{
  "activation": "swiglu",
  "balance_loss": 0.000851,
  "parallel_block": false,
  "weight_decay": 0.03,
  "decay_fraction": 0.794,
  "final_lr_fraction": 0.05,
  "steps": 7987
}
Below are experts of layer 4 (counted from 0) of a mixture-of-experts language model. Rows are named router (the router's row for the expert), gate (a neuron's input weights, with its number), up (a neuron's input weights, with its number), down (a neuron's output weights, with its number) and show model dimensions 0-127. Each number is 500 + 25 x the weight over its row's rms, rounded and kept within 0 to 999. Numbers have three digits each.
Before each expert's rows: "raises" lists some tokens whose logits its average output raises strongly, later layers aside. This comes from a sample of Wikipedia text that the model never trained on.

# expert 19
raises: ";", " in", " and", "\n", " at", " with"
router:515491499500513510524478501516528489505492510486504453471482511451513536501497496497482544529449562519458529466499533468524468498474540471468484485488517513477492518500519540516495500462486463479488509497506501474503481523536519451480543516546477511542493550553484482476528509511472496490496458543464542481498454493499509515491517478469523504523494492471504479503527505547493503497544
gate0:467489527575553462448524496517506487467535552497448482499486501534495499496528512449469507497508512488470483520497503498490507526533479512495516475509490467491498463475482530509481498500484508493477489516465509481505492554510478501521535516530520487510552504497499494513490541483469447457482516512499535478505488530495510533517538469492448497498528524467467522532523464528513517536492
up0:501512478500504549487518497489533456540512461486540478530500510483461522500466522527470467537543496530531493489493539508542538492446548500512522504467545486546474479528519476504500522529520500487500495493506477478495478513497491490518535499508462518485523486517497458480491472495566504495493528523504490490493502529517472507505451530523490511496449508489543473543518466501512484473549
down0:531525504495478460528508501456512495456482512505477495505469498514480488499508517516478513499461505521520525497545508502514459487531485504453472501515461539499475517510450458523501466494466505537489495497487557495470472519525479486521518514472511485479486489541509526507549509522467499480532527524424482492491495459516526518468507471506476461474549543484483490522535460520495521464488
gate1:458438489516483518494503521469522497553537498501485495538524528499513538493493550488488538512474527506515498450536499454518491524493490481479475528504493504476498516491514500513512502495459520506451482504476489477500572487489483500462492469494520483490418513510511463486493542494550489498510513501494522516488518506514486500533495511479457467474487526558474500464448529478492506485500
up1:548538521479549450536497463485482511484468507479496513462465478472480464518498478512530445468487478472509488528443511533472509491468487494486523484500514543526472509486492488514530499517511477500529528532559532527490468486495493490519491523505493490489543500501535519479480451504482499495476494459488449499552498477480478488475524486499537514508496471462507484540524493531535491518515
down1:497502522495514515485491486448512509476493502516446546478483479510456534530520510502461454521518546512480507508544498525502466498520513502506503486516517524464530452494542496497490486524476504501511536522534497520485524507465450466529462493492522507507493530481487553437462527517482526500495477512540454480534488479501469490506522515464455507511473498478492516504481559539520490490499
gate2:488493499460481475492478474515514539523466489473476490506484498522507509492472464471510490443495543503503522543459507477504490478506486531511522485476487461525536494507502520466483514446501495507514557524532547488443532492520497469464522521496467476470510489499502467518508482485508492468499437473468565525522504511485517497468468506464481494518492509523489475504454528486459543503489
up2:458486447501440519466524526523506487510496488471465483515468454501497501490460481482510545473499526558490568508485500532503463499472501533490489530492472479517502510512476506471443493515511517491518489488522518525523505478512484530488512530475484470521510551547499478472517476466501539536448519518503513500478504536464498541462487478460504506512477507506519466480494515483479500518482
down2:472516486480508505490491494521504522525532522488489466533467493552488522486497485508545524481520522495484462500524512523502506502492464489459543484463507520503537500465491527501509489506503504524515444506492535512548501529502470517511465529468445485551531463509492501457511575520528485559497540487525481482444546494518517513478469537497521503496500484503495465504531505495472503516505
gate3:505500468508507525493464463507522470493528502510528510505485548459460475504532457497502510523509542496489531463458487480519523455486530469501510505490486503493482521511496524525489507470481513456512500492480457505524502464503484467493513485508516528507513532499510492491485525530498499469446466517524522449522464489506479510477532491409493453499540498484480493512446485568517500506498
up3:509451552462516508530498548521491511508472493489490495446518493527543486492520503491518492471532470458534467522501539548479470510519496505505512519519502532522523509472469495494483500537522494534494511494537504494489494579461523538480495511521472458515555498465456489483453482484507541486513500476510499520502508471509519487511491482543497533496498526514534497502530517484476468454511
down3:495525500523471475492531484463522515498469555498474533503565500505500487513517501570526536477471518506497514505514459511518494487525483511477508492480460459514490465499516501475532466518507496466437528497557515489481489500490500495494494511466529573493482535484512491483546495498483503505496526491514470477518523507423501528528500437487493474512487486510531506521473494513483520504505
gate4:531497506521476527527478499505515480499488510523458487479484527515508483468525471492488489489561535502497513493501513507501512512567516549507512506449489514504482534550475541516510555461483496522512539510473492491519532466482549490549541464534459512481533495524519492507550480519500510505489509520455496460488474509522505456462478530507504506475481478510488514472492454538503518508502
up4:491519489483478522499518502515525512545505513516533470501497498517576463471510455526502490487491488522478455504492506459538496500522453504540525509539553527543487550464510512517512472519480486514491511521488525497498495500482511472530495469476430514488561517483500501552508524520495509487494513491529513429493507540492506470531464515504551492494475494494527484509499492485485504484474
down4:516533486501479497461473487468489442497497461538522501542483549501472532495463485502489540503521490496479491493502467472519497513539518476457499468504480537527520521494503482515492514472516471487490509523510525487481484496524483483502531497512504535489512511534474529516499534520514425484475463503547544512489493515466542524488488477513493518519422505527514505534427493484500488490516
gate5:502517520493511490490537503472508541513499539511492517470454501521523515520498521573473534465476477503516500524532531460484474468472484527509484503517497510475473490485501479496527512471525505486520527505454487581482491522527489511490512530496520532481532510504485488498508464493517496512502504507516522500524525522527489502485469493504496514449464431452445521502469489462546488520455
up5:474500512530542522519504473536546485471477577534475467465485486518515514480482529543478551484561532475467516498513496518464478512482500515472480509469500539516492505540477527501486456505485458495503516495532525474472521520511500489472517530513513482527498500522516490502464484550480508494514515507510512479494535518544520494473536468466501508484512496478503514541438506512517492534478
down5:459530507492518492534523505551518538497495510506501526536468478490509511492502520508518528544543532493478493475522468507482531517533531484498535496490456472493471492506522512497485500492509501474545481496504459487508509468483478545463516533498454506513495509496498458527519486457445489469543488492521458498514498548480491468522490499524483545519482528559433505494516512506515479469460
gate6:493505449494424523506510487483463473457509487461494463464493464511526495503496513530519494529471518495503453479502499519532506505526495541517493522505473506493499531441540482476517483510519505496511489496490508497449460504459495528548516531501516507497473489512497547488527508474463505499530512509505493535513521494488529473472509538506487508461531435469539507469513559485485479475514
up6:477542454498465525504460496529476431463507500474525447494515454529476479515493503528513519509475498471484485481462510511539465539501490473498499506492504475513535496476486480501497531525462494506503502496446496490486500458455510502515486513502488493501469524478489434498524495465503498508518499478509507513483513471492479472460510530491530522509512421469478547517485525453493482470497
down6:471488472518488540487490502521566470535460517515476461534519496497500490491497540531498528516463469517522515528490494527473519486506505511500487529473527493511538505546469515514523487528503476456506493479517474516491529474487509480491478524453476526499492512509498508547438450479481513462477496526506512469511506484551515478493504498550503533525510524492423521469498475471494478468500
gate7:460505485509489476526500499538483496504527518492505494501499500533465477516501537525513465525544485512453512502498438517529530457505519524502512502486539516506458423467487508542498524498530488482485495500511507494511535525513532512478512505445478520496497443494486488471523527460533513455478507496514509465507465511501466468463518519520456494495483500494438529506542487523530481525489
up7:481509474518549485536486496535490498488494533487512492520530563464501519490487496529512510544503432537508469484511481491513533477529473462499530498481499512511454514499501481503510506481527463486506516495518448469516499525482537525470501501507497511498487542500466501535496492484509507493504463493501520465489483525463512429493494506503495511529493583454515548539541513501493526522490
down7:486483475537501509493485549489523506493513506524482521476544495516475532486514490512499503493528525521480535506447519494511481462544486531538512517530545508506471501497533487511502493466492485506535508497502501511490463518510494492527512476552477453470509497481521510441525509468492516558504544478503537523527501489503501466457484462503553447525458532516493491492485457528483462498548
gate8:461476507509460504465496480517494529525484523520486515495436439422488473465451513478493487475521505493497529506495475528502485452493484492471469521567488519528506505518469516475478494543530490508572487507483512498512493534521489476465493490515513538505502460518509486516487508519480473527486495518510511493474507479454505498522520529498483485482576494510499530500502504488478511487530
up8:531479492465521519484478509461453465495504489495481528483526532544519487500482524469485467528480488525532484506450512493484508509511458498471503498490490476519516494439496546547505524462484475504521512479488506520473536461472498556476502497437511454485517517529529517479503496499468472507490513531493531482545508503510502522495477507486472484464456550460458486502505475461485496483484
down8:529494555516518469501479530469490521519528476458467471458471513496482456458485498506522486520474515512488505517521529481533541476486536502502520537441502525462474474507494506535487510481497481457483526477486508511516515519506517481440492506469477470482503493492451475511518473504485526497565492476487472520484482493453484489493508488503535518482542492455470467475482534490468514487539
gate9:527487498516499529475522509478581511474489501512518488510529461505504514494542479550484537556521442520514525494485533514561467505484489469508478513481425505501496525497531466480501513539498491500486540488543489512511486521502502493478493510483507546513509482501459516496520487472519520485501496495475502494444525525472486485501487490490504508494474544552494512543518473491495466463469
up9:494511552532539476550551537517494454503515479494527480476515472481520512494479530513519494462507508503508474507520478447513506476523529519510477462521506474502528506487515544527503509466466472457510502521471518551522476500474516507469514515527506501518502508471487485512532516450515476533484505474471468524498520470509504473494516497508497512546522436488477486495477548515498553537537
down9:480491480537468506517518524475500492514482506507529486527520514491472487493478550540506514482494453498515476520496514467505574497483522504475453477516486462472476518474499486522470539543481504422504490504484491508528476483507527526482450496493522522449489473456503504525561526486468496480504504482488523496527487469514504528538468508514559516500522517500496487455464480521486514501511
gate10:482489497506491493473503492498526469502497452539481467521510512484480498455526458484449505500540513529495489487558519456488499517478505527474548497487493465477492473504471513466509500496549472538469501483461487461505437499527517522478518476497505479502477509512501449540506553488508475478466517434507544506493487513533537517520510495487501487494476500477515555468517498483526506490523
up10:515483494512507528530486528488463515523510494481545529464509468543522521496508522491517507511482501497472503508438438516507472510495494467523475493539501526494527535520537499522469478464480546457534475481522506537490512520488509483490480503470516518514544488479515545486507439492512518530500518543494492527497542451462463490481506497487491537499536511514515484529474481548459494490471
down10:482454557485511480498496502466535480506465496494501459529500503537500498505518544509482448523490449489505525507552505465513473536490543530466500536480560515499505541504463526493498525488523487458480471464490488452500497518479520512501498481485527540478523468518490497459498511516501524500481497527478492520489507477531475448539547528529468490498506491530511509511509504489477481445511
gate11:507497493486527519454528513458495474481480508502501504492443518474497551537515521501471503541476517508452522544509519515484498504469564469503473434506507481495494536523538524500507488436499499453499490527523487530483495521535486473486491523520494485496499510474559485513486542502474503535483481528495523503542480522498524515474505500480530481479495511483524498464457512505476523494555
up11:501481555488510494529501529479520537496496508509480513532523506469491491457465489488521514463503473535505487504442470475478504505513506489530564487486514500501455488466520468483535510520535537527509517490465549492492487519484500536522501531461509520481464449471505541461477482490498512516549519470546459505451497497470488484522483462465472503477496484491525512508524490490536488531490
down11:499507504503494472518486478487501543457486522513496500513507488483490460467495497463470532460484523509475508540515512492516557542509501521543506489557506453442530461488551516474489479468510504474465554522523500485497501479473493470473489551462462482530503454506499561525495503512511487540529509501515508540494512438511506499515515503521507524507493505470536494505503500481521502488474
gate12:502473503494511469452475487476511526492505522516492482499538492498511545538563473524459528506509528513490502494498526453522495517504526474508457512515515522445457475501538484502514519541466512500462498518463504473535483505474508509475519487457493508503536538485502491569515517510492503519474510530493549502477505502551515477519516459527465505483499489507549485513497514433477523489506
up12:485536524513474512549523488505482514453483475527488519463499551475533519502475507535495495529482461481478497531512469541471516503480476507468508466452489507491493475493466512481489452433526520488497471481499501562507496516494476490513461503523489498482482467475494508499508494488475501485474470445511469516459507550487522530528493510492525453524500490542504506550475506515534478507533
down12:496500488463542555507518513526477526447493520486473508475519532505451515540480526505489472472473512531459514480482519506513492477545533515544514506513493516541564506533485486475509478457462463501532470437517490534481504487485496491513477520479541523531529527521500476501449469499523533491538525542538499503489491505505515502510516491534515505494503466482532473488487505501499511525518
gate13:463454511511524527491520490481506505484535531469476536505502489468505516456489502513494512504514510520461535558478490471495472490520500495504540494493488508507508542502548526488472483462501466491460533512489500515511480491482460452509510494490502475505504497465489441504504495528478465492497498536443505515493473504469465533543533434522470503499499516537476469556504507528502511444489
up13:455477506518506525526525494466493499506543521500481507523524508447501501465486486494501485521526504529477500514518479493497459529528494517534522484498502544482504508519573487548470474490495452489480516529475490480505445477476468504513477522534470464530487474463473438506541492540488482470510517465471513484498518502456462495512529471531500528480475520530454499516519488499507499463491
down13:504516534526521514495492492537515540501484486479511531473501542506541550526537473466545445510494477506476556460526489573482513525502515527540472525518532547507505504472514470512504488507462526505510487466473509528463529519507501484539507500502528535502533507514504489496499471516506488514527511466470525513503526455427539494504498504510547504496503511491527493508504513506484513469508
gate14:521461580533467519519522499484523480458516509513517541523483445471461527494504527504532471514437496505534507486500485451486499494477513531514504507532503496496505493512439477515502509448513511504544523462486513523491501501511524540507479522494497471507503504527502513492498497446513456507515466491472509499501444512493474493545500510468532510529475457462533505513505523497498513481531
up14:522505499469507473465530476466471496497475481489474439491552492566480504493505500514495518485558475503482496507470493541515506546538508497495487479467517520466524508543517499489478479557473546515442451500512496505508510497499453548490526515474516518486467455490506476503503453492480529496494534513515484524457534510496553517529498520499487501496510509507482499538493515500497482520471
down14:489436561529521510459486461489512453504479489508504551517469508494453533519532495557504496525494497513485526491461496507512504505505523533533508506497498483520535504513494468456471512521477485521537536489523519523487502517536553520548522487511499458466488487535493505478506538497489522521541516510494545490471458530494482509505498495470474509504518471513551519507490467516498507456519
gate15:525500451465490509515459487549519519537472484490489464509513483542472500553519488489544549468520515528456521503491511477470520499501511518516499437509486489547492489535508498518493489526521477471489477481489536471502511545497511507492473455523470474512500513533491512490491505528492481474504476489527518488527487481525489482480494520513444431506475468466510524533502524481479456540494
up15:503507489524494493535485511483470493528483513543480500478516468530518516504522501508498511477505506511513450518518491500488519471471567509514475517495530476479444474464454474505481506495534527488537544536539496505487504481482530518502486536485457509514492480483495462488469456431502502471529526492483522475457510490473476467496494554509506513497477485542543513540540458506505527498472
down15:466491519485523486487495476517488510510514528521499575458506474479493477521523510476523493471497526477525579489469526509539513482464493525501500508512543451518509469517467463507531481493525443500528519520551477507477490463503480485500488514506527501484508532492490501538525462453491521519469520533461522501503502496485512505495483550482475482532479541522507491453498534544498505499483
gate16:517487482474450486466523477505507484504507527520493499484476492497484481511499496475517532475511515484524459494500507513503510484496512466476510515498561536485495501505467524541496479508496485476529460523536469490554501506511502525482498478469499480513466500596496481500510521537507495477507428515500478468496530468466510520486447498500510513449543524461448483500514518468501533488540
up16:512486541497462494495528493522471487500495518504484473469487493526466489513477509499491520489462516523517479532472506515507480459479503464498537540505522517518476502537484524524506485488521532493513461500539502544544478518534507491489464519481499448520469542540503466504529516487483494484525451481486488489468518465518494538505457523515480489466555489501418505512492563499506495462490
down16:527550496512495534516518502514499526493510493512481501488482470438514498497482517512504502504517503508489494519547487486487518526508499506523494508452487502506467467484517460503530460497473526452523567492525506519457481493535509482549510490529442535485492487456502523530445517455476547526481520513493487567481505499469509518513487552525453492518511493516520524500487478526529487502478